Weights of a small mixture-of-experts language model, trained from scratch on English Wikipedia: vocabulary 25656, 346M tokens.
Below are experts of layer 3 (counted from 0) of a mixture-of-experts language model. Rows are named router (the router's row for the expert), gate (a neuron's input weights, with its number), up (a neuron's input weights, with its number) and show model dimensions 120-159. Each number is 500 + 25 x the weight over its row's rms, rounded and kept within 0 to 999. Numbers have three digits each.
After each expert's rows: "gets" lists some tokens that make up at least twice as much of what it gets as of all text. This comes from a sample of Wikipedia text that the model never trained on. Tokens count by the router's weight.

# expert 7
router:494495495494476465487512479491468483511490551519507495500521507509472508540468490543507526548483508522477465499510480483
gate0:528527547537492519485514481526501484519540540502492482484489471489504456546520492503472521517519476465518503469494536461
up0:506465519548493518522516468466479504496493509486469547491516488466489445498442461470522504522518506490523526511450500511
gets: " |", "\n", "|", " ", "-", " 0"

# expert 3
router:506495478472490450549503449521499526476508525525489439495489490482454537509550509493488532509481495494490499541551478514
gate0:545550502506476462457493452467509497517514515504523490516519489546479492530493543535496515503484497494497472497539530486
up0:503534533530462491456522486476489499513486520496491473505491494505475515537512475531479504481496479477526478539478509493
gets: "\n", ".", " ", "s.", ")", "==="

# expert 21
router:574536498523510478501484515497512503514485550521485488507462477493471493535495518496501519520517481493506457513508506489
gate0:531510482527519423457505520483512524522544530452554507529484534481533496515481500481540454480507476511504478493511477486
up0:487458470506497588514472440520439494458484468502474489494526515515491516460501425522492525489498481478531523589509497494
gets: " and", ",", " that", " which", " he", "s,"

# expert 9
router:554509498533519497500491525499515496485479505521509522499474497520481468531514541538503495547495484504504464508545491511
gate0:524497467499532530480474537483508520513486486518492486483470509480459482497466485564499501533478510495501485475455485503
up0:494489517545492493534508489528485468526497509519468495503504455551536515479473481477511521475509500505518491516549507507
gets: " the", " in", " of", " on", " at", " from"

# expert 0
router:544505440520502467524517440517500472451503501517501472508501510512491500525465470471505511494547529500457478530512484510
gate0:483512473528539527525540477505511460469508487529478490505501483522499540524482531512498480451494522512512513514513484522
up0:518492505481472498484502507491542499519516492533541468456472488485496514497494526517485516472501511553533481500564498512
gets: "\n", "-", "==", "===", "=", " =="

# expert 10
router:505480528518455446530500471488506496512516555515527475512493468530461482532524509512499494495508474488498468548532483560
gate0:537501528481483540552513490466481522502529473486492491510502506578473533482504548481482501477513513492487464517512477453
up0:484524565522519496497519502500494524522499564519490502518523456456510473480520516563503502486533512553513519495522502503
gets: "\n", " of", "|", " as", "=", " first"

# expert 5
router:539474477544479472480537471490486503554512523526499506492510517471473503540478505566512516515484500526457457523517499532
gate0:497496512454537558481497528473509493513514498493499504481503540513444520558492484424510529527445511507482548546497517553
up0:508498507462514556495518541508512484497479499485457478468470537503482512514483546480489511494444506512514498540476502498
gets: " |", " the", "-", "|", " The", " a"

# expert 8
router:510527503508477477555519508498487473506545515537522534514483466493460470507512491504527583528492491477479505505519487527
gate0:513483536538467525496501472489474497457526512511474503511498520504504523512485510519501487511524491489493473503571523477
up0:485470502542448507540500507535521439508452508494482565501513504511496529449466524502476500469476518495510500480524508489
gets: " was", " to", " is", " in", " on", " were"

# expert 16
router:554506495528500495520532547487513481476530522523521513507478530490504486527507495529466515499451504459503507516486478526
gate0:505456496504499534462478479567512506464486526510498518500515505496493467505472466447531515521501528452548521467549505495
up0:517520496529515506487503469552465483482488506484498502510468544531490479472533475501553508486486515466529557492522509532
gets: " of", " in", " to", " by", " for", " on"

# expert 13
router:539495486504498474512503500472512496518532521488479478504487494491436497498516500483475539506487472481492489543530476484
gate0:493479513555522509514472521547566487461485545507537536545506482493479509497490448485484513450481500532508541501517510458
up0:505509504493525502512468521512518460512491542505521513510521498513515502497471449550499481448523505460507500510512545495
gets: "\n", ".", ")", "s.", ";", "\""

# expert 18
router:542517448516490494518517479508518471541534544502487523494471469487481541518510495521484533508497494524493482539496437542
gate0:509515505516481481453531491507463475534484508483520484527492510531506539497519506513458473479482492470496506521461465508
up0:466482510471464498533522521496488493486488458467520479482494489506511528531491468530484433519497480504490465489523480488
gets: " the", " a", " The", " his", " an", "'s"

# expert 19
router:506527447507494485533525526476484481466539504525492516498490487473461482512521477489540549534472478469467485528517467544
gate0:456486492482500535532525466458457510491519466476472464516437487459503501488498484524525496546497458491489520495507520517
up0:465461498495528568520515484470449502454465497482485490504424539457495474495505529511512536495520486494515478508522520518
gets: " to", " was", " of", " in", " is", " for"